Experts of a small language model.
Experts: 32 experts in each of 13 layers, 128 GELU neurons an expert, a softmax router.
Training: a variant of Muon for the experts, 6156 steps.
Below are experts of layer 8 (counted from 0) of a mixture-of-experts language model. Rows are named router (the router's row for the expert), up (a neuron's input weights, with its number) and show model dimensions 0-111. Each number is 500 + 25 x the weight over its row's rms, rounded and kept within 0 to 999. Numbers have three digits each.
After each expert's rows: "mostly gets" lists some tokens that are sent to it at least half of the time. This comes from a sample of Wikipedia text that the model never trained on.

# expert 1
router:487492468511481496479489517495532485521472513487470487477515483525548495528497498498493511478498511535520504448533509508509480546505486553507523534500493475531482480488500473530518526515457507553508515537486476469484475505498536475482472455499493485504507482523505498525536530500521471564496518528502485458507504422509458447475485450497
up0:477513514466520526499464479508520484523482545530510493510483482483464449488532492500485524498525461486523476510462522485491483465489517511505477523504483511499504513495464477502478501478510518533518495478497536543478501514467475548504539421566505512486494514474501462473526480500505464507495531456447516510521528480452481509502507546558
up1:528525511499507470502487463522467473499517457516490486506499439523450529482491486509519500500487512513523500466465475477510489479531530492501457525476513442501463485441449461498496535517512488527513518450492540490517465528510521529511491505521554454550478489510535527514466487515503495486507472517501485474541498473496510482511497501482
up2:507487528495519497476502527502520536511493512524493514525480489500492486545500457511496476526518501535490557517533509479512517521536538494493513488499481490491507483510483463468524492525487496506535547502512530492476524496462521540516489493445478504467503512444512483520499438506502484502477493498506540520499490514493481498544486488467
up3:470528510505444516528500527475522493490498479513533498547506495459505494522516502479498478507530489518472493463534522517514480513515506574535528571521445472528486471436511454518482492509459509500536510501487504482538508492496503512508494483526506523485540555472489513495457521510486467483526466453503508497504444470467545451524491516467
up4:515509443476489489507481493482478518504491479452534486555483470532479500520526511482528480542530473501498490501538451508499478507499521500511515507497531476511503519541479486536484522493493515533498485456498467495520500513555458496486517454484540505517505452531513510459505535483462480510518508478489464516482481500498520504506514490493
up5:535504528516506509492511491500506469492492545435490493456493529493463449533504500518489508498457451488496527476461482507519473500487518487509528497487465539495523464481465499463473486504523471452487532477525506529482472504471535522550474520492504498488498520485513487487510504507480479448485492490487472465491477497486492496493529500541
up6:474465477493495513513455462515525560472539473459492534445472478525484490493505482489502510483532499486503514579498499514486502520458544490511506481520473495527537450456484505534457533511490543494531499518541515495494508500487503527481489536487504509509497449475489516512528453507481483519469528469464491475529487524513505527449531488550
up7:503486486485439500514520504473479515515483542533463517500467524510474514569498523455516488486498527506512502521472528558499536486491489514529481509455499561447453502480523501458556511484555507519473488539494529497508499552488494473462514501521500444512496522514476523510519516517520482470523504470497480521519481506470524509488515469529
up8:522483544499531480471519487471538504491524515461513532484452517483478507500522503435464533546484489499421504495465521514482433489497447495505510534483551506501530464539471521500505503502500485507504557492498552499476523558473550508514469481482514518500510501518493522510480503460495505495528522481485495516532517491506498489507518553504
up9:506543491550508487506479517458502527496486483548467455485479468505500522491428478470503526461488503526446484472492484484459477475511522461500523508501487492477550512526474487527505488500473533497473481484482489510485521496530534502515461473489484450507490502503467497468491464468516487479480471535486488520532510500514542534522506496514
up10:470468490506528581480493491486495497536509499499524493482461499474534502501513511466474456500482462499477503532492491510530507557504484499514499515482477492462506516498494541483506492509484473495464515496541453468469470503485479516495538476477495473527520553538475503507533478526517503484479504520485490561474521533532507495504485513521
up11:509489488515491518509502482506566516521512510491522508502529520494475496489494510499542507482536491492444498508463509518483498503533484473496477515513530470499467480479481494494438506462491482483578483481468484528473489521511544481489510543511486488512484517494506543490511533487504478533489477504458432461460498450541541520537497501531
up12:514517493496504528546535484452506513488538523463516484516510485458442518464507503500522487495464466511515526504509489460496469480490561540520474534476501517462504491487559490499506518452486524525474545551500571520473498498436535481448494462535500556529482520548516507563537515477484530500523512513528476471513513472493480508505480505511
up13:536505530517508437494530450495483538478493486503518461530439510523506504496476505505467512490507478535554517506515571487560513489472542541498490460535480512522496531513462451480481487511531516476495499482472527483468458490462476483508483479522469503508533499476537486533520481512502488513515467485486510516501528492519530509494513471478
up14:534488481498520501520482488511504557480490524499493535482474486495528483495493493514489501527498512473530463484459552512438503507480549513468495494507490478501520514460498520466457472510496493510516521480500514529497504500516465455462461468515537503492514466535486474479512525480523464543494497545513493466517565527500539544476505504488
up15:476488525492495496521486492494537506524486547497487552444442492463518517476495449471475504468478460487499543544505512484533538496498465474523453528490485484509453476500502496541527497442520485523515507487516510541497475482537509501491478500495488491487525527516520489460501474482478495466502486451493469525487511534490473440510519491517
up16:502488507529457487515458500483447547497546487507518515496548489498467485470534505462542513476515536493509503491520516453495470471522518511473497512495531507457527482471510505508479427484483543521498487482495498482538518529499475496500523513477472515489509493473487489547525517535463482477503488510479508486459471535527477529519494485479
up17:526476500494507500503488476504451530527490536484520560508504499540516502527489486517458478507522527503514469504526479493520524490508488489513504488481519498521493474486529513545481498507479481545487532524522544518484556490514553487485523495543498484502488497527501534505505521501489488515486516502510524551499536464519493471470515471515
up18:497504495508512506492489499506478482477471546499499510490502484521466499548484477492501499504491483475502535550491495472500517540498453513498455516519475529536539535509489495515488543493467565496504481464509521517483549462449469515501543484457502468474542497466499466528558510484486499534500491520513478489516506484502447540517494502528
mostly gets: "|---|---|---|---|\n", "|---|---|---|\n", " According", "Personal", " Born", "|---|---|---|---|---|\n"

# expert 0
router:506494551486531524531467480457497517512527481532507450498486495519475464455508508519499461487512482524449508457481499484457489498486496546484527491505489500491480492485525508525531490540560475472496470490493541514537462492473520455468512514510467482509501524498466482522488487512496519561554529538507478472500492500511476499507515454531
up0:465518509479495502476518524479515560514526501452505466482452541474493545479517541527501449536496484478498506501495502494513479502495501495553434509520493508485509470487518491530524508532539519530523512503452498499541453470523486519483490542519548476522508570483512507497484486485554498473471511539491506517495533521460474477495512478525
up1:513482496519486486464505487528523521507503563502541521506501486511515512538511494479511474514496484506538530481465514537460520501492510518536494524505503450478493490493498504472450504502474538543507534480530527462516508520489497477472468508526474513501532511476515498531475513465509497531532487508442513517469537474521543509530460477528
up2:504492557453446468473499447512475480522491501499502516500486530518514511439514510526510483507464534479456491509486473480528521484515543488500510499489496514467483500508516496544534482524508535515450514489484525480510469521520480504508479536488502503470472493524528464466436534504463447505469497509504477491490482505506449504481512497448
up3:477533482507507535508498456454519488487480522542498499491532524541524552506463475512451554505500504493476465544512525491532483530510464486517483486509523489481525483500530441477495491452507464511481514511516476542516506533510466499523492503524519500511459500458504521506483521511487540525504523494467489506479501526507568482451499491475
up4:526492483455518493472455499538498519494530560537474532510487461493481469486514516497484501435503476461458511501507502524495513517497489491567515494498470524519491461481542487504476484461496525476470485524500549473534508488509457444472523488517548516454480505470540528535515508505517510465512549536484515512462507472469508498522550446495
up5:490477481506490462484535511458538502516505507528548506446481482515530531487525532520470488517510496523535492504533493510474507510482549517545497521531481517483540454520457506535532520520490506488555491496500484498439449485476501483501521523497503470451455537540520509487486471500489462522499470531495538534525545533483494458499505515511
up6:474496478499491471497511484519499505508522514464479543505493518503495512525507513497531497521514480509513538496515535498461472481532469448542552539464498537502454458469511500526488469499509463491471499506482531465503493497528516485501535456494505498480490506484515507490499483490473522493517469560521515482496503526539464485515457531484
up7:529466515475462513503451513515499510502496477470483543538544514510482495522547501520468493467477552499499479537475533463471497472487460453499491500518505519514519499477525491500502540514506553476481545499509492527547474479467475492494504461497495518488503529516493438487497482478509500520530512516491477524503525465516499543487560520488
up8:422514515485473498537447522524473502468541510487487523509485507516562520482480480476523488448524482561497532526490508491508499483478525487497509483514486498521486479501443478465544475502496535532489506520497490544429476481485481478478518521539512471527506524500539520550488533488468481518520466498496514523478544540498463478490513509479
up9:475500488471492487520515520514501495520519471517512485485505504528498556526532520506552478519505464507496432525504499471471493493540457515535519503505480529527559541516497492496484513487502481517500474527481512548522506504469484503500526514502517440487487506523494527471562535497486514504509528523501508510459500535473510483563503509478
up10:490530473497475490487512550478516556520501529496459477512443535455528474548476485516538500516518534502492548523498503525509515490515485480480515487495475505469543499477495474505485489538508491473477508498527538473492501493507491520549495459472477499521514447475509464500490485480504467497478502507486485567479532520534494456469521497490
up11:459479475499520533493496465494495497478519512472530457479496503514456518508511500559508506521523472448506473505516498507468494507484463498523502511529486520547508506524498495529441510533526480496476545525488531474529539513513516487520525486446512535538506535525487514503524474553534506499499490488474542530513439522505495458522486524513
up12:512522546561504480437503499498521537490481511472478530487502517477485471501513464490517479472547498492513490487525497508467498513537485486556528488534503471520459518471521524553496523519511488474491500483452519537489524458483485481515508466532524542473500537459481494501458520503429506458497540508499501462521483493488544488469480507461
up13:493539483493472476486464501483538463527490494501531525535508470500530525484487489479500469453480496493539489469519501521459476502460488533483479487495485481555480519499449488461504499479469483486470520480511506524495506463472513525529557489490545492502531488513496497498525520517520496501536471479479504487477452462527505475517586508529
up14:499485470478442494505520491498517519534501518523547440486501539520522529533500505487504511516493471515513472492519572464504507508483491490500533479486472538535470472502495507484471466525500514550532477467488460499496528494492468492492516543513494502485469515450519497518466534506463442487537458537495459502502542482502480504503512503493
up15:529503524498530468521498473459489522520490505472492509468511496531507491498501523524496487453493494490471474533503495539492510531475506486504484485479478514493509475523494495479474456462505505502550538539529498502494493488487506530474548485490518517532483477535486510483508489505491454498499490496550488489493520470480509517492475482457
up16:522458504488534545532467537501484492486455507495511540491484555503510488533496472487488494518500503516495493540456516521501459516498503485462514549501491481460489510513511516516513486505509509513496532561481507442496497489471506509436508475519504503509511478526532520454504479499531453471434523489476498553480479488479519500531493455457
up17:530484505461485533456464521504517503454549477503477539528456545517485521540509464470503504484493480501496493519472526473490464511512490491514517535526483530472505527482485513502518490513514506514510506488531434515483471522475488493534546480537518476451466496512490492511517519516526528479494467478565512490484485508513512455443533492463
up18:555524524482503548554503485499528527499475527447459444555485469485479506526507512501501516498519503515525512493516528479486509489502503433521467498495509499467495484449456502516520488463497508524530498443471495483498495489478472480500536518497480495489462494472460528475497515498503454507506488508510489493496520517483468436483530483480
mostly gets: ".\n\n", "==\n", " \"", " ==\n", "==\n\n", "===\n"

# expert 22
router:472470496447489447502498464488517459507517514529520528525500460520463520484470489471482508507508504498474479515483532491509488485482512515449489485510486492475502484503552539462489500462517472515476520483492481529504516518524472471515491514510459523513485501511476538507542504512480505538519472483485484538473482523518515543481502542456
up0:468477479504531526485528482491523496521523493543448519523499511526508479495490524442516533514511492487525501503491514495437462488533537511485515491520496522520487490500486491450512486517484519527528516485495507511490487505547491463475472491502476482521441489503525482501483551551500481519506493526480498501532492524500514488491478463473
up1:531494502529468479464476531532506455556519507528560503468502466493476504500474495500459475502507463471530508473530525498493507506470476529558531488487485466532482448463516483507508477505500466547527506511500536444498504498504541497465528510522465482505482456543495533521508501465509484511522470513496475525481514531521476480476510520514
up2:488495480543419523463491490453468505471478492506503509506477504520512535515494555489483487507523521450494490527466514512477497502530501544514457466494513512519505477501495499459533503509483484451488493529504492453536494498505518471478476477488491538491495516479516518518485503514476481477539479487500541519568457498506509544509511504489
up3:514513498487491504488519501476489495472466502467511478525498507504520464483492512545518503491511524505488468511514510495522478529511496524516490501534492513532531471524512486504469551512467502494506516499458466466508515490503544485496463468491501475521511471542474491492497511506459506536526498504470496513493560499466509472539499462500
up4:553494526491488503495508513460529479518492506524512496510539534492534479520528543506506494525483566507547535496477485506519532506473479491488502506495477488478500465496467493497512528507511462508511479477504509466517508509503512463526494488501518497529511530515511527495515518480537477483485511509475521479528496519514505509524512521459
up5:496472510482521442483504507504491459481519533479510466502484510474509478486510466529480478503546470446529575463514504505514505502499538505529448529508508512482531524492494521514490487500501526509492515490520492514490523537469461506504509486482556548524514491486513514510495489535474487514490488466445512501483488500471499547511473542496
up6:516533487493469482498503544513518550500474457497487489510505532488495492492496473505537488527503489500481543435490496495534488481521482477494483543477491501504499488488494489528551510512495486488496476513525541493518518494512517531448465513490496497482497492544519536500521479475525508541518509529519486496521456544515528467513531471512
up7:461496482494508473494498514544477510482527545466516533473483472524483452519459505519566508486476478543530532507485492538512501496530545498495502512509511589504502533508519502524518490515508519503490467510499473483468535475475522486501504489470490471509533484498504508532509473513476520490514455468484491478517484517468506537499495497528
up8:506536502494498480473487535501519510508466475508494544467518538462482562490517525485514535488485485508520534530487474525434507528518487513504495502520463477517476518523553509534496502505481534499483533485527483528497519515490518501527470470477492490528486492496504525501556451490526498499475471504526501473475533443477515501521476502493
up9:508503514512473545471502460489502474490539464457469525499496513497480514520495514509477529510474507517535531503450490512452536531507465501475501556507495540508468500545521472494513444514494484460491520516522465455482431524488489466526557506520494480495503521469516512502487504566491546513453542490492518506503524492496487494483534545482
up10:520516462452520500504523447497497481532461530497490467506498463525462479454541473480518499490513521495527509497510491462502514517533502469472496525514480524492481519501463493509507499506502497547501511515502449446479505477486499523502493489474507516484495467518509535511483520551514549512501501500507509507540511480468485485501437504516
up11:531522503528502493545486512469501510499486517477554539486486513486436531568521513563501476429489522526511549511503528517523525497463457483503491505487463506513484509537495551497494473486525522516466490485512517527488524472491498455510501544495494514478523489497500503526513506467493494493491517520509525476493505488519463485521488485507
up12:530561546516548451484514435514507502481487485463496483508534513493477493527471471489514511538487527510488511523493522487447519470540481528486463549508480521528532526496464446541496518466474539492452494501501435473470514493497517497494515519500486504503516503477506504496483504531511457518508541488508480511483524541504515513517531499519
up13:493497511506471544473501517491516534556483472523535505529469534517507509472509480537520526506480550496515502498433493469521513510498505501551536512522539501461487518457533523493528490502536539497489463509480515525494548509464527448506524495444523531493491469487480478501533509482498520497519496486513453476482474501508495503507501507546
up14:531484508538480487495522488516457501471499488508500490535500476522524538474538532472529491507500481533486461462519484528509526496522483428497513519495485532509504530488508510513514517517494477477533536484478499494528492518528491516484513523503478524506536485465499484469481553518507528468480497507474499469485522487546524500467534465530
up15:517479508476531488447510476531555510514523522526488498498497492497485492480489495478480507494504540490480502488494486507534532493485490489524475462486513453488480436505506508497481454485496492508487478487503535544524495532525503473493480479491474482448537489459457480478514546445476508487476535501524424493483506500505471468474481556501
up16:487478474491507466484468487516501508477488477483461526528547478513539446539493493461511510527507513498512545502493512500511523528517529496493486504497509520516519525466513467501534522485532443519488497484505497493527511496460510534489508497494498512476489497478497470445484499502496475479500567534532488510488540492531515486476516504524
up17:512524476508483497501468444482525524477530493536506515521520511470517498437486495455503506471477503447554488508448474522454534484483501482523494464493523467519453531519518499502511480492481501481511500516480487535445488489508491457495535476501500481489523489531475476533479531506522536583521554497496526495442467496514518507519538486522
up18:488493470487486517525498508494470548510502457500526484479469479522476513509544526485496465515473483497501535511532508543519508520506516546500460446499494503496459510484508534485518457529521480510530523484506469500530493495491481589507484508501477480487520462462473536531519555518524525477478470499488499487526491496513491465518495528458
mostly gets: " his", " their", " its", " her", " him", " these"

# expert 29
router:466502502527490522471496487521485496507525493506493512499521450464482510476469521506511497506445469452451446523515508529518501484473519491481505491503500500484482469490505536486509480451474532508461505451525544510509528521499520482471516500479522527503479503514471487510523472520542479468522520485534516533504466523486497558483542538489
up0:529506481506519528503441491508483494467482523478521461499468520516559543506496550519474481460509530519512538506515487520465531471520515496559518497455520517516513505495494507517494493502537553461474478479525468453499452468471477499507453496522527495501502465493477500462492536551514457522512545487542515511550437483520470529507526501466
up1:493514480490495467460511486592477464513529521479541518506516481524476470505459493486542503512469479465511548506483500518456530531523466531521528505478491486487487533515503507498467530523488489492513495524512496469525460463489464512517527487507499524498527489483541519502505518489481556542503479503487494447453544513486512507488506511430
up2:516451450522505488465507491490505528529501493500472553498513492533474507546490496472518485512530522510496497480497482487522496517516524531520457506492533534479475501481485512498460493509544526484539451495524526482492498474501464544505483483534548462492517499509493493522460507476493508452482460520509496449512519472518505488503440432498
up3:486485478502536506512483477513480526525519528509508441511517499528476462487488538471506514508493531503503514494555481478505535521542477497505516517493485499511517484514468487520481533506488472524420493440502508514489526485448471454499505478497515493544559541514509542467518542476522485547500536475514473477562511498510525538467512510489
up4:532483526519490485459495521529493544535505465496488496501501545514467511487509508547509512523476532479494482487447524476451493457523502502506531483500453533493529466453498498532520461482530554513499469464496489480517497506484474468514503477487525503484467517487484477493568506491522490509496473441542522471464501512486534530469503513501
up5:549434489492477491541532460522502521495475502507500545468526558488482491504503459468484509492524523469463494503475523520514521499513464494475492455537537505484495501432472474479479525525477533493484488531487520458487512468507516535481492496495505471477467495540498499488483479491528501496492498498500489517567498500534476525515511490509
up6:477547471509494497562505505456524528490471563471515483495478497497536485506476511501499512524528506510534475517493473516530522525562512522499508498465499530475513495519472473534496483479525520440509504478516532485472510491507493528501465451487482483474518493477536538528518512494468518533502499542462516479506472513468509490486497440495
up7:494491539498476480506535519470509511480496444506509508456520530519504443504500469526504498538512511466492540481502473469471467516566487438497491464497460494513467488507512471539491492529498472502521517500538524498470493499480492504524521486463498485494526493519479498485496548505504542494482502496509500522508520488525499474548445500475
up8:475478474469483516463511482479500531500517503475503492498465469501512508495490557462489485492470441507491488514492427527490522530513495516490467538475497509510496494509493455504525562500514534490518508510531463487543512513535508473524497536474532482537499498490490470513541505504479516521510473499505478482469487481486486513477524469515
up9:454570504533516506534519476558485508500484505489530483507529501510489483500469500516445553526483486443517514526499535490479471517502510534481512470485511480509480484483506466500505500494493493507499445490487497528517545510483453480465468504531471540469468499506503503509437482539508531515478496475523504480485531501524486484482495490467
up10:470502453472505477520512495524498499505499487505482456477503503509481476530505506497529467511514470513483496525496463441507477518528490504471500488469531514498508545474500485517478548496507470462486451547454498518481513506503510489509431510491488479497519533495504462438487528537470517505495467490486519544445515531489506450497486533537
up11:490497548481521499469516448502510515463495500526493524470498550463489502490486486507463515513506494522525521500495478498475512494496518497531489493484452506494480510485537488485488520525493479543477498509468473479503474514508481483462458513481498513512466509484485543506460507528528502477503535449540512480524486452437496492490492528514
up12:488496493553542542469490490513480560521473476511529519485492552479499502517507534474558481492428510460501443507498504481491480485480520541530510478491485514526506503457489506469541515492483544472522458490490515509500511512506508490526478534465483531471491490527465492523513513519531487445481525520521492508512498515512459498510475511480
up13:485479500466535520509508482480486496498505509481495484502505540544527530530543478536516454506502473521528503462536517470464480526472500494477506502517533492530522505481475524534525506522506484465558487521521503503487503491461500499504511520531488484508522494466501508509477497493515489477503514522518517456554494479531490500540462484513
up14:515512530475500544507529498481495475478528525474486529496457494490494462479526519508522506484503532529540472501495469524526513531476509562458507487528504491496486475463478465525476481478490521508549495503485489482509533499489489500464554499531495522505487516465485577528452502521505501519535490541502493485489474464488520510500469512484
up15:486481485448468531491499525482518520474576530444525495490497501495498517487486480529488508465533524528569533495509497464499470519492539490509453509527527496522492521515502532523500479534494552523524491496509511548492500483494477522459514551487456489538480438498508519487526454471514491548487524565528498506482521485512479468533521535504
up16:449508485504496484489525487508518505469494495498518543546530521494517476497490497491482504493496500442475467493482479508504544560479506489492556492532504529459513496549522496444532506506536525523508516488490456483511503570496494497486477492521483488531523493495465539485531494533521544500494429546509488508501471465516511501518461477462
up17:515446505502496509545504497500519485528530487505479541513526476514446499522522474512469524503487499504481491500497542523473509491448496521516496537523496488506490469507511501479494461560536505561518510463517537499510507494506531506466503515499503560437490512516452489515506451495493521522540535513513507454528484504504540517522491506515
up18:431510532497465459519526514514500491528498462531488490489453515512502479551516536497460515524509507514524536470510509500524496493510543532492546469485520482489461551465492515484472518458464513511485485521489491451515511494477516504524532464474533499524491541481496504483511477478537494513503502501477487468505451536503543508510452484489
mostly gets: " the", "The", " The", " their", " first", " this"

# expert 4
router:534476474528497497531508534508516479476500495472464502522512488474484494505545482502492498515504531517526504464500491483495456493539471477533515495508447512473487531502510478525507523505462497507498489504500481496478524502508528452501528533463506498509487529493502501491506518516518460523473521481514491515461449475510531474472477527549
up0:478485461483471520501478500476496543467525521524466532512495504481482496529482513515474482488493514531532492498494493520494484468486504570497482456494534500483531450531468476479532508472542516520490501524539469507535477445522491529481508521484510505499468497502487492511527519436502495536480529519515507498494546486506525501505532521491
up1:520515528451490505466496488481514461498505549500488539468487497544488517511522490484490471488488512477452515552483485502518480551506543497470480502463496493460494532502488517510483457514479510465503568489465472489470493509511500518470457499498520434462515542495433504471452482505521517558541489532496544480499522514496501456516517474545
up2:505484485522482534480539481473480523497500508532479516467537540480515497534487506492516491505489507484523456514499488529481507491506527530529476553502483518516515475439518512504470480560508487497495534502487549474472458470523529557487482530513488503488500497477469534457533481510473481495493512494495475520527483458475515476499521452484
up3:510495529526487457499502458505500507520473487533526533513484441487485490493476463515494540490505503547476484543471506511491501474518541534550497534481477514504476502503463522522501484495536518498475532524528497516524501496467476492520494500495509509518541522533462497472523479535544508489481485483515508521527515473491447508501470512512
up4:524502519525510489501492477482519480496504528498488523528523501454475513525581510514497481522523483504515501495475513511545511519487516477514495489521487529485563482530485525518492478456537481521481524483484575507533446533453519501491499508465467508519514520501545485519496494504413472486490535538477502486506498483482486508474505521465
up5:475499506499507507466454520494502513504506473504451520535498507488495496547506509537520526492508497509509503581495470533515520525552495545468493515471505574530481500525490482512501448496450519500506467499513512482493514485489473540432474472474471508547494503528482471516495489475490475543494505504561487473513500523535519474543482522452
up6:504512514462454518488543482481473484541522460454484471522499440482504521497499510494496468501521519515518534489559492521448513453495523493534499487450507527501497483506471530546518503474500524497493554481487490537514452523505458484480500488530531495482524511472535527509517505541500491500515500468537515500497495518489456507469556482491
up7:443511520480481497477503478506513469479489524494529529492482519485496523479502469477537526507504496487471500498463531508498451490491508465535499482496519514507452494424539535518512507524495498448546462519495511502512473458537504470495431465452457523479461496485463506503494465483481531479516511506514534540487499513491521527503506532525
up8:496488527527514494432505528482525490490484523522508485498492520479464509532516488493485530496502496502488493507500536513534531524475463523463543524453450507482504534549528499519513477527474503502513478478509468489499500506500518482483492480509536495460541542507527466526488514510534501440493468498487537540502499514487472502462444482534
up9:502489494442509450506485469515537506502502493446514475493511539505509517486532509489469479518520496534495505518446477537516511473502501499518447507495512520510504493494473485522527505524573502496500514472446491466489487535506486483550488500523492487497484533479483529502512453516504491550525468497504480527455476504537498464456519541517
up10:488499488500512545499506466504505522521497494512502512499526476470503482550500499513488504469503497494518529460481511500514519549500489457462506450501554500460494459530496454516504514469541539498512515506498478509508442498544488505501486523499519497523492486507474533498436460492529511485503493480538483499498529463495476518514486469482
up11:556482485508490520439468524486519496476505475544499530540519524518536519508530464529529455521485495489467485512496468481482501455507519490518489478489512517499547496499506514547471477500523527521491520473520490513519519479552524504504505480472502489481570472557493517505531481442527485508444519462532490564500454510491498472476479486517
up12:532473485547522507474484525507460512533545495513447523505524502483523504553519489508541542519465450515519537502501452510536460471474519532487496512513481560503447531444512513504508453512523480524501485497505491494495464488478487513476498492498472442479544493519449495551475477476461500511473493509481479476515520494478493532470523517508
up13:506471519486496454517503481513470469490438522483502524503497454479509508499475488496513539464512489496500491483492467533533477522497475468495485477479462517460537523477501480472451509489512477514508507510505487499516532490505480409538513527452555490489469494505478479510488464445469495526496443511482478480509508506552499497465483515515
up14:513538500520473505525501497512514527507507460494501509463480477489548477473497457483482529509507506498487518518511484537504498531542512468481528507460516495563539515466524509507507528535503496518491470477485528515492539483478480506512555527483474532533507474476546528551484436493499510490511539488469483466538488490510505533518511503517
up15:508517523538505503465455565494506469526484522487511526481471484476530533479473542478518517509492524497493499486475496534488487527504532477519519521473477493504512502521495522505519498523520564513453458500511475485542531470504506509437564496527461457489495496516532514537519527471490474499451501477511525525491493545468526493500483478490
up16:479450507524479525470476496514521566539472468545506478463454456533551515511493500499472519509555530464479506493555555564480509464528493541501513498504552480488515471516530461539506489496509556525558511498490522490526507514524525477502505500513501502509510520511512515471477493479515466494563525508502496479497477512500474515494546493518
up17:469468479474483449498462485525484487538487560506492498504485503507442499495525488500496522489526471498468489532531515480473484474539512501482473540529506477553564488488509504488511484491505507528473520494516484500485520488465448466502533491494530507536490505501547496467454489487474499509496487512502480532512489545536480531505518503485
up18:451490513454488491500502493490492475522516511517569514490502518527467480535509514520515498501492494479488479495469512474483515455497482527503483517517516555445529467501468506494450467491499560480506533471537511540444467494543507481448511475531476479471520493536499503511490518516493517544483502517518501486440519512500490491458485523469
mostly gets: "8", "7", "6", "9", " century", "5"

# expert 19
router:515433507496529504518516497477492505502502529463462504495496496563511478518519467502527506525530496520494490474552486523507480495486496503484540537490515480525503499490506507463526515482525461530485476510534468491509512446471522510466540503512465537468485502522463487488505500466467466479489469525524521467471490522474434511472468511478
up0:505498526480468503481462524504499498497533531546534479533528530497505473505504510475504507536499470505506526495556551502503497488548477500543500549530532480494487478493503498497495495515481499501531532469513494468511517487476500537520522536485505491484497553493491496489520525466486480498498564519468514470473497465506513537527515521457
up1:491488488509497482515493502471521490489525548510506495528505504537489533520513505511512449551462487446533488505498484462558476486487477465474523488503503536534492469430496495525483461533518571509490515494547500512490496529507523505503474500494485513478466509530514510495511512508486519509472468477534490449511512476506530464472512512580
up2:498525518550462485512477473506501511505505533419497496503519474494465482517506497503498545515456528530495515514516562508496519501458491507521477501495427455518480501517513498476452463483529525525495466495554472480502557533536500479496505474497500484486477488483513499487548491493508494497502485493489548469527509494473521495465486477478
up3:491503501500495518512464504525538505537484465465476484517468468489490479517523491539451474526508499457477540527538547509504502507503507537546541509436468468492535502488480505478499466472534502466512525502471496491512486501511439495500509486532470521471450512519534521452505516524534507514458501530518485492485499492498532521518448491435
up4:545512490514497483508493472502515509521477499510494482489513531519516496509456534490547491486476499454458492479467484513494524462464462450491458496542502496551503536484485467538508522485502476450509476481478438508496447531496490520487465488518488487509528513525490530520526480537502488537469495539467524486523452532501483529522476516472
up5:532471489527501534481481542524502498459483511497471485513481543533491522516455581493462488507553466511461504474532519557469496490493518479531482540499487521497504530504481565501563524513546492520533474494528508483524481539480486476504521515508502512468472524501493456487479531494521510506505500479511516497517491502509510518489480508524
up6:552550504485538509469504499512537542507506498527451494463510487538518472506458495535538515467499488468456521523524527473492478502471510493526489505504506510521547553501491505517554480472568475535503567525474497492491489511489537469448519454495502503480502487444502483520493495493466479507469499496510488487468489525491500523529504477491
up7:499439508535491539504503521458520538538469478487479519470521508463477512464503491547529580507494458516480471523499503533524490525495514462494505534479509482473485498484495512504473467507495501483494521531497520549546493520467491499477490503457522471500494556525447529494478513506512487494509489464537502511518475521506505527488514500502
up8:510471455542480540471477551528527492457501519494541513488498511525492474467477440474471515482483531503491515507507522546457511471513493498458506544499487527508491468512504530474515500496506533510501538486530492466504479545546501523494511466471485482540524536537525497513539489494466478508493462543484502502524452495487487477513506523543
up9:521475467468501506490493486516534510469537548509500510529515512526485506513512465498532482501481491504487480493438481488513521554507521481524505528479519464479528473487552503520458492521505501527519513518487532513537498501500468474482451516519507466524484486516512477513489502511525473484474473524482515506543506432515488496515481501471
up10:444500544483534472442509525511505501512541467480495538487484525498509508540518493495494501520501481480537465523475491500530500474499516490512455503490484524491520505523489510484504530534516490490526538492476504483509545445508471495476481484560535479498469513496448534547478464496491490504515478525523507490537518513487500502527508503491
up11:519482499502521493493543509484530522532555530489473471496473536518537545440480491496486480469463510487490514508497512489491419484523512460469459540535534514491553503525468515530514543500466496492525475562505548485484483492504528491499475452482521499530522474486542455480466537508479492550545525482496507466485504503522528480476508523503
up12:497514484497483510517534534463493507496480524499530504475504531478513538446535481485541516495490479534492513477463520487514546510505526511479531477494462454491475470497527517529491493495510519446512531510498492501541535464495511471519489547464477524509486504476537507502505535476498488498517497489496489500531444539532506489471441489472
up13:535520494489515553481508501522484531506501523493523490488523528526509550480452502475488474470467498515490535533520526546515513530527502479527505507492509504478522447513512494505505479486503499508478462524533481452493481522505453490476485516496505509452500480520479465464481530515471533490507505517489517513487521455497464475501566481535
up14:502453513492479505549493515518536489481502517502505508507442531449512481498505498455523519518538493514493477549497504485534475537538528518587510505514454514508472494484496488503501517527493454494502514486478545464496503483449504495495534497520510491500528547455500460505510509514476531498524523512561478509490492460483540522544521491476
up15:568503512513534490495510495544475504473484454519500471508497472469495498514518483467508509516504511520476501520465516478512483501444506520489522511459484528473508527482500552507498500497493476530498572524479505501506469504479489497495550505465459470509499500518496531480483539502483494467507500527465527534494522476498538537479565475474
up16:466504467516493516466471497502494505453525509529456503479538495471498484538524514499504545457507521508464500504495501527509474501505470496475516519518502497520464504532489486488487531532490518493504517493452461471470542533519449497504500518476507445507502521500496502547478519502487538512524537512519478437492451513509469505448491511518
up17:439539500502488486493481480509504524529521483486532529497513506495498501494492486573524478511454438488507527459482469534486492483557532507476535525483500512492509468543496504520482508553496463500498502439493483519557489502521489478491441514470498491465527497470491467492486535469457504498498497472477568535517505494492487490472541498518
up18:463508466522519533507500512515489473467488445534514498508474516499529533507552499546499474445452466480479533497529551489538492509502462499489553513467477493506457488499529524500519515494549508476505509523547511517526488462490537509521553481464463473531488462514492497505509482520541466544511500504515493500511520488454471527510512496492
mostly gets: "Personal", "ph", "oph", "0", "rig", "-h"